Weights of a small mixture-of-experts language model, trained from scratch on English Wikipedia.
Experts: 40 experts in each of 8 layers, 32 SwiGLU neurons an expert, 8 picks a token, a shared expert of 64 neurons.
Training: 851M tokens, 6824 steps.
Below are experts of layer 5 (counted from 0) of a mixture-of-experts language model. Rows are named router (the router's row for the expert), gate (a neuron's input weights, with its number), up (a neuron's input weights, with its number) and show model dimensions 0-191. Each number is 128 + 32 x the weight over its row's rms, rounded and kept within 0 to 255. Numbers have three digits each.
After each expert's rows: "mostly gets" lists some tokens that are sent to it at least half of the time. This comes from a sample of Wikipedia text that the model never trained on.

# expert 5
router:150086119175105114145085181094182214112130160093136118135098111105079073140128085157159097149151166192104126142098126123113132068092144162101182191146096178110165100150117111166117064132134082108163115121057067112099138192071128098110159170122131120120115166136149190110162081041150104095163122151150157145110108079143167063166122120109155134113109136128177044127073151134183121136123076117151142092135097150154097099144129116098098180113133130171138128157143119171190105145121200104142139140115112120147157121078161133101137150133103085109099096160166114153136098132159108162
gate0:099127099139055157111087162089145146164077113117133102123128111077107192086095125130128113131109133099181128124109170171080144162115140101139122112153107148080113091129111144147091111115084116108152131122190082177139119119172149136130153106168138149125129064097127141156152185129109199183115095127137103112156195116099069182093155121139100159193116094122107172057108109115067118118083148093164154131135158141166166194139174099170117156175181099184176112140115097144118157132145055139150059135146189120184088136118142110113098130121164146177183098090180084077118131100140100152
up0:089097095122195146149197125174142082149127127096061130134127188149116078179153109115138141148146130069076089165134113155158088104135127111103111111154110135176096110146102145102166147090102078107098092159122139159212122067175142147149172182124125086137110179150170112088117070111134121073118116121083148174122121161118130092130116109122139162097122127119139121123165127176187105166150124155111096112141137170079104024154067138133088066085132163117097144090138158136112094112136137155118155171194100122105168119190104134132146099147148117101121087183100161206161104172105141084
gate1:178201155157091035147127178109146160108099110135117120145116135158129060123127085134166139117137188123119161105109047089084088167076088121117158198136081117125117111124158173108174106140069127110152114129076086190122117214089136142061087114124101140082101175139145179086131103095094153120141133141127150151104147119150112112140142095083091150139167137140089132114074110126197151166119183147185191093102159117132117144138165112138154114129145127117130090081134087117187203139141110131063098120097123110123152152133098129144110129117133154076135157115178162138146153166174152185
up1:114085131141171131112145110170116082172094153106153112112159119085107147126118116105126162137103138128099079186137211124193122068192154168132116071193152096145112122091121123125077136141163104069148101112118145115149130055136157080135119141138173131157108092094114069163134172094201104143102121145120127089078136138116156164162170127151146086144134158172074123162176112195116094087177131109116086181131127128098129093155114159096134091131144217114132188179124104166073102080131123078104181144150137116130152126101112125107131168150177206137119125100137148151130161054132075119
gate2:081030141158188155101109183127184159073073112173064130171143131106149130120154085123096122134091165110126154128082153185126189173161102140173156153147130080172100106117157144161112119162100141125136162108116110128110156140119179169144147094093100110149134123156113123092136102127143127186148084135164184149219151119119138154159119131130121071139137189153116138129160127126102140086114105135122154146165120053184142124168124152155087169151141117157110147092112134121129119103111112119108159143125147077132113204082066163103102117168095111168095170128160114078017102177106088116
up2:118121139161120160143097164090152208091110099113101146113116158147095137107084074105142117114048104123188117093125066147099149136078156136093136153118126159124090093114146163099081122137107210120100179075137125115115134160094096154101127112142150130149167078118124161063110160084179121182152118114161140084251108125107140107164154147130094129124131211182144140143143120138112110085126131140177167138143068075134128120110162115134127142171134103125122172120148062149160119074114124110114142152101159188144202146119095193087102174146113100145073141116150133116092095177125098176
gate3:168131140135095099169108104109137171079137153163138105113156136151090141133105136089166089116182180182182106075123073037063140133086131142186152171112135156166071104170156140095116111119148156139066105145130120134120046118110098129094113132167153140132149106142104188096171078100098152114127165125153219156077098167166100091112113149077113159183122131181175076112068103164127133101101127122117155118115125153129098130103079142115115118115127116172067114130144111176155163171128137123132139096110140187111159130133131212116133163135054080121109141131097087119118110152156143058
up3:115123144176129148131111110102091117118098105094177086106119148135177108141062129119153108136145104208132092070102077109093083126102111111105152192223125116117131108121112108141138063141167130114093173142081070028148149149134154141071105160178123152128177134120157128193096150114091104131142122110088106086121118131132137149109124156112085128143159127117128102150113163141127140081152121103203177103150109162154144085158137128104175102162112108151057153197135117132174080144136182155110055130183134158156127142106156184144184147127079117139114134076155115122190173184165121159
mostly gets: "%", "′", " $", " −", "^{", "°"

# expert 39
router:135131069145125113103077160098141155159108107120148136145136123120107101158151155130134111162122147202091116169090115096187108119082160111092241182140068159093210111200105107151145084143101090133116090159080040146119164143090131124157155152160126146176152129153124149152170134087073120090188135160144124119137164126159141142147158143201188070092113127121132093070131151120130095121136091156136119067132084125184120092140136121094105118140124119176167142118149129124158025112122146111155133128075116096117153071081137087083145097136150095117101092154139165134100085125119134146
gate0:133123152157116137137108102077166112190131105123087131135118087178153167141186141144125118130148084157135034145076137152133093123121158134100138123148086127178188119137128109127134066130111159232118099145120136140143144148188106124140186143128172105116156105104147133155123038105098209135143100113124103095152122086140172084166150164112128112122113110096139159062124128122093123108093120149136144121153084067183117139152143089082088067149146164173147099132152060116191147098161191134192135085097167174190133095120100117110073147112178106143096137138143076075133117138101165123
up0:094140124070156116216142160114098160156116057110160123111147116101115192112096085120119123149112124134125141125109062110126154121085083165106079149094134097135150156101122133106107149154196101113137114156154138091122203171096085095121109166119166169152097088108232151169153155158182162161109143107127124125127088103161174120105079134140095140114079090124120144131074172142130131124111114113102066073104148179150155113089228100192158136179101145122176058154087150076133155177153115123106094150141117146081128124102194160102172126112122116109121124110146083131134171117135098164
gate1:132164085116068151131135094173124107166136097147135145114096118098120177188133133134115168086082152141153093092123170072094160165145108114100181106174102108102092108109075121076193128102124142136135167074156137105128108080145145131126114123159087131138150056147083201175162148106126116172127167109120132121148204238100107147107106139082154156130089109137116117125107075106134113164169180125139154103084135121136134158168123114110110146133175099140106069098178160124135173138138130156136085083062148149056125146124096108103149087097093127166150184198154175126212121110114125105
up1:105113125041138129094142151085139116149094151151131177119086146123117105140074105138125121115122143134120141142118117129076126158147135089141129147113179089132160170148162118108189152062118137154125134175185121076137157093134127144104110107126116158205152154159136102050152099179202097081079146136127126208159159116149088094076106089143142111106139103100197135180136151072147093088094168144124223155121137109091079172098135160134186152105099097115102134112166127127073180099134101153166112122176167153124123159146077067130094185187160130107145120157112178078098115110125135155
gate2:077153110136150113101189119111102144168122120080119152169094140133159113096164122129066132040116130124132141047105108115106200142138163131145141128136150090174154134198165127125195127120111112153127150136179111159115156147099191163125084110155118123083123133121168081120101159137095146159199175153159138120172102199125111171095100163133124112095153083175200112092040114165092208143100159128105140194133150120176108151101149097146101093096083115111106090097089159091127144135101112064173081149156146138107111139147147116152107145081131179137119119186091150084148120165128144125
up2:089135109132195129073143107126157096106099107095118149181150131139168088107190155117094127129086147124126160094166137145104146157171218125172175120162152083117151112226139141071161157109088130140090167120214110158144137172108155146138094105161131109124156103121111113093161175153095172136099199142146140155148148135124095183110079125120097062121176088169175097113069129163089192118148127180134091141120148111170088145045124118115109101098096098128107115118127185097139121152066132090143101127176112107132085110121108085131103090104081139127166108162112132104178165182112138114
gate3:163123058135133098134108137202110083115138079160135085118141136104160048147118140102134107117121128145099082091088070163151160115124140158108205141119116157132130153214099140142221185128133133141153092189076144097115134160136136163133119160141130112126124108141179131216159063127152093137112132089102149156178150182095181136105118186088119124143118138070086122052167164100126143107140106110105099109113123151084104097160057113103097164088158159109111141141139166066140172176115149106128163192142146141107104125129193144074153133139083156084180137137129126141108111131127149101
up3:125105136096150104132156104062145181131108143087116107144141100158115143132122134185064171166128127103114107194145171147106091086149097102139110114159182158117145090085109119160140100126150110115154147119134100186147094112097169097107140148132169180115109170118064178058103133090150114097131114157135115084071150053160145100127090041096115153071119166184130097157094112147150073118164148115157139152082100136135119125166146193141133147160150174150148088129138128217132096112120140100125139098114114096099131080125126073100176194102150071112080082130157178150159119093143185192
mostly gets: "–", ".\n\n", " \"", "-", "==\n", "==="

# expert 23
router:107108105194149098121146127097134093155172148105109067128135118102083106176122146128135117155131155125065123153109130125172118054111134142068164155166092145099161173093083120210122118095151100125184132141073082122184156145065167118147169188140166154179112141093153199134132134057118107110127134145108135144103140129126107136109154097145129086131090163132179099143073165093164083143138139098091137160158162135151111071178148099076144149067142124154166170125140120114106076111067126116169099159151097054132119124106187114068104102150159066116093092160136109180137148116135103191
gate0:078079088078137134142169110212197114159117095101174112146150146179169150176134091104109119135079168140081083143155103157110118088152102159108108127104111131123070154105125114128119116114118100095200101123154087155159096130171038157103160150121116123165156117126158162139108096058149140057164153129101114074094059134155125150153146115101133133102105098104121117159110153073204095140102112101157065074119135160128135118093137148158132149113128173120153136144135126182137146160192117174114122184131154165136191139154133186087115103150171105074113107154143147102111193064141100095
up0:129103073111061140151098119153155094149109063111107175118144159131149174166101169095094180130118127126114094150129129091162119187092113109158111104162133090080078101101137164056164106151118100116104099079145127122173128146096084184155148155147118121148152108145172163112150092090177175137154176065121154097123111167133062119155153075132086123180139113151158169138103156114155111117148091078127071131093146130122162099139136112177120104117155167140161194128140131173150201145164094181142111113091156188150153135188066153094109089112143048144188142135107106080131175108140090172
gate1:115147116140115153154155133121128126070104168111135127107197104176066082116149134136136112074159104114156088085144172113097117149155111133132111113133161093056164142102105136139122121146152108115117132101135163119076129159148129170167070122094099164147091102131112149217161187124133161113149132107167163093073162140187128069096162145103119100180156137156104189166136124168087120151120178176195141055165132187107165084111089141058169125091130100128129120065127081107107165154108129130138141077150183197106123148125170144070083138115147064088161183149115164131155126138105088146
up1:136137163104127107106162149127145115116146097106101094153178180148111155136181194175132125153134170127137157066103128103106133094122076150174125163129098133068087111109153173163119112154160146161148151072143086098093120130177135097124196148139123123128172122177155132118129121095133113115193125085150119152181099140121081113084132146116114131135201151213127111170132063132094142097145084161116099180108085098111150165119182146126094067104131120112098090102194130133110128217105131169150098121107082118129139097079182161149068135119140140157142044180179197093140144112186103123
gate2:193152094096102164119138122093136110193175143126091097177150130114155152106089178132108104158101118153146142120103074141153098104103147176114064091104114156137135156128224119107093175093144107157135122078152083114138068119196128148149101122144144106146160122132130143155197144104149151157152185156121110135144107129091135143118113121076107143137145108126102166101172119060086124161122174145074154134123110071153150135098151137115161110132130120110106074148175162111111091068119129230118142120128121081151081088177084088058137096071168170129194100139098123118150185164165077168
up2:177149150106087083139126092153112141131136160119164152121161144103147169115162171118130126098157113107092124156141077127098087154090158149135141136173082097099144175114153141104084070118125095147143138099149073140140152140180159167098057127157052159077088111106085108100147172107089144102140168227119177116063188152106104130109181140155145054096128154105154051122128104092112092140135170151123151109138142094185132110170106120079174126135127137105204117131097177122121106102140087179151146061149117062117120114132147127163101112083192172080156147135084155155152103090152142132
gate3:185146134126104180120178143103147096102111100112174154136128098155137130170152136125153101167085099130108077125136124150164136098126084157092115163112121117099059203134069135080092064105165123157075143088130101137148093140143131127144154121142140168147127084128157141103129099125125093136108128080131071035138140097207097133140097180160107167123154114167148152066129119156083154082067035168137124097147151116202155108110163139132139109164131137089103078174161174156171139148169133137153051132158122142077123121160195157106121181132153170139085073110177149120164156105118139133
up3:116102102170150109154131148173140153154183140132125094108155141133172128075156067126100113123144174122137150153155152110154164111130106127134098127138108174164137071143095109171122154178122088119090099199121155151144135116210115124062073121064106095115106151127150105111060122111132142104116152138192097113129161159101221144054117056099118129114127084157099121115145097191176074067146121129112101177134115180119127144141116098188130134146088075161168096140117089140169151172113151035143132145126101179133152110118127127128167098115123108191090158085155138079097136161097098183
mostly gets: " C", " D", " P", " A", " B", " W"

# expert 24
router:145097129121124097132094166109150163161093132108152163159126118124076112128107134205162065178068129173121145154132086125117132094124160132097129150122086166131135094186042101157149099092161094111116125126093114172097164151135134094155123182098175150137103168134150166156149137079153059091098172179122119129104135147106114134155067086152148125144105074050147091153086101092170068143183101089081106090081131151175107115086113183115106162126176151153149129152108160162134122149138193176153159150119102077095130081146171120106154137119165068084143056165115140162100100132175137136
gate0:151144121101186144162124140152073094116138141121137153202072121167124145160070160103189106107139120071110088117188169092131094167104137074123118086148143186111117169096134174161115158128078139191080129170139161140140131091157118175172142136073209072067165154115095141134073120123141145124059150062108156114106133137090220148161101077111135151173097120078127134131208099119120145100170125168110113139098108189145129143086172093129149132110134122109056123109120145093136107080150152151153125084175124104108113089153114155119053134154127106137153149131125171140125119107108115109
up0:093113132106149143142050138133134103119135126164112216201160156157187131156102142155094101050160105086164134115128174069108128176128155165135149164173102092118163100123112151122101077095074141143074137078133144123108143130100097149208089133142118099131171044081126154167150135147113117159138145147165119142176111089175132140115145107131111107161123111130070125127163129130120143109137067102155160082110100098210117143111119139117145112147111127137099072081120119078170108117090151145112136147131132090158131122140145077155105181198081173041160140118097091179178125078108173147
gate1:154128136108112088141072137081105093153112122174187136114171092162158144139078135164166108159121151176131114125132102189178085161173175085185090128146087122148094123110123053111153116115109138132112121128193181157083126110112143142104152162115091105126088189160129110184081142103135111134078169161120103124104130126123058121156154131148144115093162122162052089153139149134122201108106150137165146108083090187149164110125135131136079128124102144154200091105109170160135088132107159116172161147122176150105079115139134133206149124084124169080145132081154104082057123053079150103
up1:126090155111154124087121110139125114155145100169178153131129130081112093123129132067106091095109127164077139183118114071101133183107106175090126099159147137159133144132053102085169106230118110098174123112097124146135153182151123119133085158097061160085091116148156105131093138130135152181163144154125094149125112144083131158111218103128149115112088147097126151150095132117111147106160169169146196102057115175153128095100147122160184101153137127140113083103128153125168140124158181110175079166136120204102103138159104133131117071171117163097036169134079155112195090115110150114
gate2:124066127184132168113159086120153122189144151125161171154057123151123124093123171183094159132097148111149131130096124103141118085154091137168132099142053158169102152145120198145085180154116161088102111111120160100146170104136092074161136135103153144100121123127158073064109123107133149107121126147097160135147113143111111088131097139155111132152109076128115120109127086156186159140125127135110126106106149076093121202040107180160160121126100144079088111118096149099115104108136203118190170121172149113100174145147128125105129165204111035143144086151122080043109107117119142053
up2:127116108095153161143099204169104114120115151159109036134174153081140110148082066110158146156149133134182097158117100077105154211105099153104148144041177129129097138079113116037125105134181095180111121111155124144102141137144154161111149076144053127105120065149105135205142129120112095165152133130159124148132134113153150131191164135130122145122155154114111164097128103180143150127104133104184156059189152132097148086197139089121089170124102083175177142126140107096115125117173131135119093119158137180146124134085067183172085112119097172112130162122130108156137113151112152144
gate3:106159137106036197174118194140141141163136105129137105079089138157117122116153147179168112104056111090188122096103136087158145127182152100095123162066128129107126105103101127155123131119155119142085136077165144128124099133179149149159129092109136149129103142068175133106091122120106172175114154087131110182146165151113066148164180150112122170177153066091154149162111122145150123174170072112084135090118097134118136128096174181197203096124196128134112153050104145106116178092126144163092148138082164156083123087168101163140145112106123080117116108120166121125089142096178167133
up3:202099122165158154150069120167057150109141098123185103124155121130094128148112142117104148096132131141117188106176144112157104148169116129165145149130139114154139108103120168119077127156168124112131088125132130000070109138096101088136177130103058138119146148142133127141082103106206130138173151114107135146130083143032142093150149172186126095121091154127098161176109102091123167170115169108147102104138098112129141138141134099118155130127062177084131088174191157138180126124126124068113172192070143153113124156091064142115129133062123141123126156138108108149159151117121053090
mostly gets: "==", "(s", " %", " Succeeded", " Preceded", "|---|---|---|---|---|---|\n"

# expert 30
router:116107111147131103118101181080099151118099163142109084167141099111111101173124178159170109153149112179104099166117148077175154097110153145103203165152067114109205142144134098211135116140133078128139123163080030128134202135082142112181147161124159166194101166158127136188151139070098070125158104139126097112132149106155123127158136155149140114085102119103144077157141174056128117128120128086119112090119105129153132086126146167126089134096106131113173134120135167144121056151132197096106139180128071087149096128130146119096133095107132075136077077178089136163099115098099150153
gate0:095106108115070161109149123080068169120087091152148127152134146127131149094076120154172064153110130138235092156158127139180147149137129130201159115093129135151106122157158144137147186081121143126089184173164148132130173088167144152142134083188154061122168155111140102154129115152000143133106125097121105132157147153151117122164100126167168098126107116114157137142149143084123138188148123157073094123115119131145068199068101139148101103105148146119118103078128141133107082109098188130113094054155119120144084112142172153157151119081133098175151112132121116139098098156094189124
up0:105101145168225146151150171134167147101149138091142142108133107155150128089172046150119161117162166122097166082145095183029113116114127183139116120192141123114052129140095132110142120100114163142155145122136166155145139151079128125100084127162128154208116100160128116164170159111171165116108126165110134143124166029081151103062100132156098112103099133169081102120153114155154116147143035098142069118072146162096124116160121126097148175150159070170092139154110156108148154159121168139129168154134122154148162152104093086131132149161147194116122150102148122095182110171119137113
gate1:134156122108114151126161063115094097105143110199141101108112166071147148089158146157158133051148086169125169077121163155159147149161189080141128117112164119109103092121152053162064157114129135162077127167066156171163191136128101174159124120129089098136063100187095127138186144154095196163132154141149102106157139142107113168141136152176134097118168133125114133149132120123089157111136116150126152156144135080146121098137159189134119152130165125067146118114140191068061089116121151088195158136126106130174082113129122147129082084061086130146152180126093100097104112177070104135
up1:123183151120106125164130171186115148105127105052121109165115057145117158118080173070102122168122140079180129121161175128103123123146039161141122131126164103159119142133100146079162109134150114115114143189217105147116120113149162072125052145064114085120169111117130147115026160134148170091147129114084163119165124165105145124095139054133135154149135077127110132150131112125117168098127139131147123169076142129121155116109084029120153118146157118125115135079157071172122127139108101169066093067157201143125157150110114153122154140151120089164137158096158143178128161140116111090
gate2:114163165121159151137166099130135096139166152105071175146126189098154147107125101107161130100107106085135188124157134075158131192138099157136083125113144114163148101141143139129171149162119112156071124099114190123087168058173113203131113099119108105138154079153118122104157205130127130141148091116137105097129129196066103209074168174109156105147133062186187163145107096173094124128085141168128150128135170140060150134091117139111094108104162133056063121066044100108094121143148120129135155132110096131179102127145129157130145120129105137104130106177123104090153139143170152057
up2:145100083109126191171136119101072127056073093121154178104136147097132117128108162103125145125081140179122114129091117144129147119081158094155112092153130120124138185069109146133126167152100158169120066118112165134162087075109116146147045141193122136142103122131096167128161118130129163149103052108113144066084135101129085132167156116113141142145156093135045060112084148158089165111143166102135171100100084122098129155114144139130161135159129110076142114142176133154071077086098173141062200175132140124199165184166137200119143134098155107104134144077138107118130151129074091150
gate3:151146162150133139136094143115111163088151137105064104156091146083140099099144129128141085047154100160127170120094125118080131171125062121169097142114131149114205115090162178166157146113087173111148097137057096139153158135128108197130096088170124132148125088141105121151123155145073173148183070108141124120203100141080093108157156180109125096130154112178102112189136141134088160165104140108158152125182176162120106142075127211158132150105115113125101120117120140130135174160144179120092077165095062119160076122125168101094078125126144118193152153141103132145095048115151190118
up3:152140167114150160151112081115124079163130138062162088124138136116135087137158145116094181141174152143070123119174094131159101098143155135158131140132129133148149159135123125122109091083129093169158137116154100119140173125128143114172098133137139165116087153078190135190123144106128094095144137133104100084142119099078108153125141129183067110033120088161147138107093137122129116097081145108100188104117157170113189102153104053141176117198158182097161104160212119148134107159134091219176138067151098146084151072118152124118084168139093144126092138104110055100175182122165113085
mostly gets: " \"", "=", ".\n\n", " that", " '", "\"."

# expert 20
router:115073082181113079054123193157133165112111110126151130118212060101085080157101133147121106144109141212075122147146111109132134099090176120074146175163117170109162126195097134154127098123148113109207147156049097133063101122065156131104177141105102190150126180108126100127106152093121089119144175141140151185133142106131159111140162132193156104120114183102126061136123155098151090134103089117134145110131184126151090101119123110097113156090143093146187115137160158115099101167156156101108112156141092134116141134113151098048157119154081146127093126151148161155102106096147106168
gate0:171131120168120079124116099129110143173170126184148154127213033175125180059098092071111132095153089156135164092140153110096138164119131116156137145093137138163111085086103053082129136191126114185123187119101163156116133089114132185109174134131126114102122073132110129138079122099116141115042161126151163181166152194171136167122165100093138117140115139141123139085147149137145144115100115125166159206133154077120182121075143114105126138121116158088144150095114128117063130073154111205190186111145102141137086141125114119114121162113105163172123129118168082113144148127177130154
up0:094072123180146099164192187128086106063197136148169122146119137130127077164116168129109141155120125122164126140160118147145098103156160135157098171135117147131148058172048145142112134122112105137162127180129152149136131104090154096158155122102093094121130102119125131138127111121062182130108125139143132152097063147155142134187095070125126108132102173101166093149148115203131147187203090151073138148125176114117093164083140101088161094095111103124112134085085077119169100128104150168134109083179047092174150086150164108120068084112130098165117115187137111130082101123155159060
gate1:126140132140065089147142041139146162179107092150135141127155162171143150104160158112174133099065129067148130122134144111117171181149140127150155135139129174100163133166145094134096115154093178178099088109062101137110099060109106142115090150106144146150105122160156115095141164092088121157089153139126090150117138094158112178152098137123135170135118165105161142123126142087140100200131118125159110097148125119088095151134123167131168066142059087092131010148142078110110103148144093151133078107160171161132165099174168124151170135098052156090076166176126138131098036147115094113
up1:156153068163141104164109215175075089068137125103149149167074110126114133111100157160084118108137130103125156149128131114138130136091051103139100118181130059096150148117113179144225144119149079096117122098132137051144112080124136129143093117152132094074120147076120153150124132127177104102137107144116181110126097123059080115107137114104124103110162141152089148169110109166081161081135142167152135127101147150144153162097121107147163153166166152087115178128126157113143149094133097075099174123099102146144169189178059181108107148140138089178190132023135132125108172111129154151
gate2:176128064103071101100150169110144114145152123149143161107169035163110071139091107103097119119045112167106165144099109103126214141156199170112166147180121093123158084154093115119141129163177127101119128059166115094134130142131130169084164179121118173160094127031136105178171158081157092103132137157111123143136107197119087117145114185147098066151108118086173104107130158145108094132108169061125145149094180130113155131138123126096114166098201176140161127133149127120099114131145148157098114077164117100125126136126108122090107125066113150109102077121143161178123140149117101156
up2:124168123140153140165172092111122127120129134116104108200076202103177173100124152180131138136187141117115095121142113110155038104111098158099109110136117126098115167168138139152186107118103130168108167167127118165163130149143137058144102112104125108125199162178133136112108089105136106100180130169127117113122181057126148182148105100067159148084087127096138103112127102098157101166145107156113086126129054130119054094182134152092133109109074117165141081126183164158152164130101158110188117208080125098136068081079143136140168151120221138109135158111151098163149105138132136124
gate3:112131123149153087123123128137159111102130066131069109185199094162112115088160123098150089119178135110120143115163111121133119126138144113172162133161130080180109132147191131108124078143115123146200082165094133075075128113137106146116154107098110139114164111108171122103165100141101160148128135165163090149139091125134058169107127152117136125096104166078198176118139141230111153099079102162086162207130165156119166152064138146169103074154065173101177071087106096087087163127134174114182171136138067121091123185139174142106117154095100128093150135124103140099103111117119129079
up3:120106164063134171135138131114153110157175177134201172089125141136147113140084171121113160163110144129104101150096156090146095102132095186162136135080117128106149097142077151147083197192123117135070116110173150146151122125160112113136084144147175150121118109147119156152147100127113085093159094101127108119121141059080144171123074097143094143116092048178152099085113071100123103105120162159092149123075147196128121094116098103119121198093180176120062135158151188135185144126141119180143086108168213097078163131128133092157130125190174141130163113122115138107087189125122152156
mostly gets: " with", " in", " for", " from", " by", " on"

# expert 35
router:097110057079101091121107229110143157130137108131159147186126065125112125219159146184132113118115157189124081144129097167119129098083151116075195151087084173057125117141092096166131105110156114092169165148100108133094152127056128131114189181141120156130126138117140157136134121086111096103143114144129133141161210139110200063135128124152150044062103126128141097150117165112142116145189124130147139131114130130163095106122126105133095178146113042142125109121139118135135095113110142166117133139118108068100115105144144125078123093137163114128155116135116170168112072091133165204
gate0:092163120125099145117057143100128106081067170130176183120150135186113115204095159146187114123118095160139152138143125066088098111081185180110129123107075104074167146125148153081128123187149116155131143139087127170099113128162114155165187131094103135100133118172136098160198109076052141125126102113114107178160158141109087087212135163103110123071150136122137155162127144097064112123119064098100120068186105129153165162155122112157141080156080095124136132109132102127160136164108077083121136097104179161132138144126137135089134077137122172147143113058177156140131179103143103124
up0:219125171176116148101098141130098161164142124112131114154168130029117093161171080076129180113092048093123102122087077073182114095162066115201129152099154170165126099126135190133150119126140120090122115096076088099114106141185097103109049159100119162146137117103169139126095078149194100093135137125173072134119084127136154141128090120110125112132130123112123145056135133156203123168145146137097113197082134139118135088164153135114103112139158154152134134116160167132129146127117193137199146140135097152141198127136201132161143153154159120130124107124128132141102169113098097100
gate1:206162119091187094194119117184121084120193118112089103112138123142179138049160190159101147129131102112112153153088144159085172168155101115153132121108081136072169102144095121117086144131125154190098115111141120111113085082129126169107100140169081103079088081124119108086151144170084164129161114145159218138167115110112135116179152145089113128170154165101123164099150116195103112092153116171180163177127140086108136150107082129148213083144125106133148136117091086154137102107125098127105178167173141130121120148128129128087117123161130124122128136086094131121051107155163138037
up1:143090100127151045132184110132090135127124141107135072100120131069119122135104138135101093100159113120041158160104052106144130092145167101123124137122090153105082149133119140161099146214096092099176077174108166121180106150220184150192167152169106137135128133124088162160207128147072118145163148132097133121161156101128181063155152108128113147142149167114084090124128118124083136145116187120069123167150114071128145119172110106138155170085144136155184102138141143105109144146041104101134164157195107146125178119163114167157135100105158118097127149146139153170111124090128168111
gate2:176173203099142163081133126101171138172156111160182176087121090131123153162121143153056129098119099116138149054115104123088127135091134111145102100106103188109128099142158145126087132150177142096099155105156108143121110102158143190124131118176104151069147003104164166077127161089090114120148150113110147131176179176142160073104142122101123145150159156095100046087092114146122154137188139125152150125132131125107125147079111171152128171180146108152082118077083106106115139123143146172145138131112110185113090120146083170067096157081122147155130168074104131151057151117118168132
up2:088110114129155114101078101154132132051099063097119088154107143126128137151127134118155089142106192150126137168109100140165174179129084114174154171109143089137038156137194149153158107093126131140104120159060168088150133127191164106122103118144156054179135167119113149069129089177107175124117130097124172128129056109147140127127118149153144146112113124089132154143132149146150157197120115113073126153167150106135194186130094112137102140089163162065116149134158153074137171195148074112110129128138103182149154150131134190101124072149093145135135111124123037079198148112128141111
gate3:084137147103131206115040143164108122143097127176162107136153060054135137142155118150131128105094196181089071121167112083033103128150140077131117180112140149134146090125141095083181143144059154175108136148190090101080106126108127141110168108103095156130124129092111149110114134184163146088136136112093169175128184131141084128137135149148115095100132104133160138167149184121116156157174177173129120122113115107125095143186108147145157196134142115144097103158136155109153123084146079172135074129113169150118083150147084086135107162049091115147161123128110128105152062081104168133
up3:174088176132126111123187082097084138117185099098093145084110117111136124044178171105097092141172158081138160138104158114139123101126084125206116117163150129165133143125105129162126115121143095114122094194088126124159106178133133128174139142184092105086117138162110116140134087099110135167140171144161155087113096101122161136145090124137120125140100182128164143129182106166155155153084115107182152162123113167129094163102129117075050092135091158123134143167142095145074160153122179118153202094153051106202154100101189150086120091195135118055111134120074142148104152112100083087
mostly gets: " there", " during", " around", " February", " off", " in"

# expert 32
router:114135054130128104161102137103110196117103098115145122144130110094100128142104112152175081156094167170094115145181127175156110093115139140115150133183081139073124146127079106198152141132122076132207163154123114126137150125151146095081141174124131124145132182114110156176117100108102116132120118208078168139104133111088111138132158118146131056086125122086095087152105187131159072144143149136131138067104166171120087052144110138062136194086101135143188083146144170162105049142095153135135139158166114109114113146104165107112158159143157092081090085182120146182112120095111070186
gate0:087096137138204140117126108170117121126102119176129134021105109133147115146169165119155129137144154159144127067141206176158105198135066164132124103191118148113154157121130144124098144152141128104107124203113091131147099100116192153133090154196099146149038140127114139080102089136147133109117125128139194170094077100141104135103167118199143146119167121126080110174150135159107143102143134133134098132107151158130090103145092099146180090107070098126179134120177095084122169119070115103136113140110120155081130135136068080145115139077104180157108169142163138138119089126077054181
up0:180102175134081174092095134147166109143171090120126189128124106157142110135100116146087191141077091128051112157116158105084134131118113158145116095175148154086170098108091146086129091138146137104136063123143142124118128132123104078116176127058221123096122066143157141137135160157107109101135194081115105096166121179120161138119122125115107122167108112164140146096091135142146146101108154138035087143096104096150111149167124126113116086141229191140160196089135101171125140165119170099088138065067159105177125126133123119132120153052122165180105102112090142102138118094139121164
gate1:164078180179174126057139086175128129104098123104165161110095125099126124101124154166165127151142147126166110096155115197145144121131088150041107149097121171112130134122102146081143098128142161145103156062158144122184123123158098150153118118144164223127144095137129119193105055161072166116139148141085109072134092169108100075160109112065070174111099120138116133163106099129136161161131086151081145126145118112095126134099110086031191095078140144128180155129136149130116152143133134162094140135024168139091114133114163120124134147082141125185092156096088143138122163147145149153
up1:056121151160090178145083119148175127155114155142152099088137129070130082115143126165154045141165141122148102091135099142135097143167111132133157098091136122151166094133129080176091152146179123105150084165111169082157138162136140141153146112145154102131155049191130134106121037168167113141122145103147121181123095065141102110155204099159141092184125068150143136135121169146120174162101120125130140158086162102102106126082111081125225133094111107108137144120119104083159139155123152083077112083121123162151103166147188138123119140174079105141104130172106096138143130030100121073
gate2:141188127148138085157172106156170126145157118112111149155125126127156140129108125102166136140071114150070106100198151151153099129100124178137129059130098141179117146146085154074111180101119107100094096157174146190156142092113140130144108128106107084115108145062161119114135075137142137214145097119029156136090123087121152134144010110132114165089127054138127157148105131142133111109111155166087127059148134151093153147129105142103152111102146153131112150139102127117127203101129093141134053153159172188178140130189128143151179115160073113182125090124153104114179161096165121146
up2:099117178149158125096205111143128122108149169129155089134093119053154141108198085124155085140146105124082132172086094092136167173100108181158156126087140137112145138137146180111167156126153154150115168095087086159139173099100149093157111107081121118130155072128176095138143098186122096130125062130155107105173093124152091087110165124078091164087159179155125105071192136143141084101101145103132119105077140104107172140082136175106116153165136102142071168104066124176141097161160106094173137159075096115099116094153056160123095084152114076134136111097099076162080122179110157110
gate3:167205127176044144147075135151094148097137108118162121069110158091148113107196146071096127143096107155156131123138088146098084086122148157117143170099154136174176119123144155168155121154134099146055128133063131149098178180159108122113149125119141124168174116117127135154139131083136083142132186087117096105091113168102130167198109148160119099095143116061175110121126154045163104214079147133108112113155170147136148143147104124149157179116113154149114137118116137125165201158127093148113105118167070109131182093144173145091109140177180072103134182095170167102156114098162122127
up3:101177174074095165167097103108092128108113117131120091118095151131140144192170144093115094121152075175165141108194108172172167138171149129171141117103126119129145152142166054171103151150136143150122154188095154108098117179107074145092146092143127103083184181166093118176147109134124149173159134105157067105050098198093141109132169145125097068133142119088135105153166171109102141144079152171140123099117195126137153149085124133153148149120121120145160080110111157141145136142137083103098152055135107154072135129139144120078086130111148078070067175106094148136149100065115128060
mostly gets: " John", "ina", "ley", "ana", "ville", " James"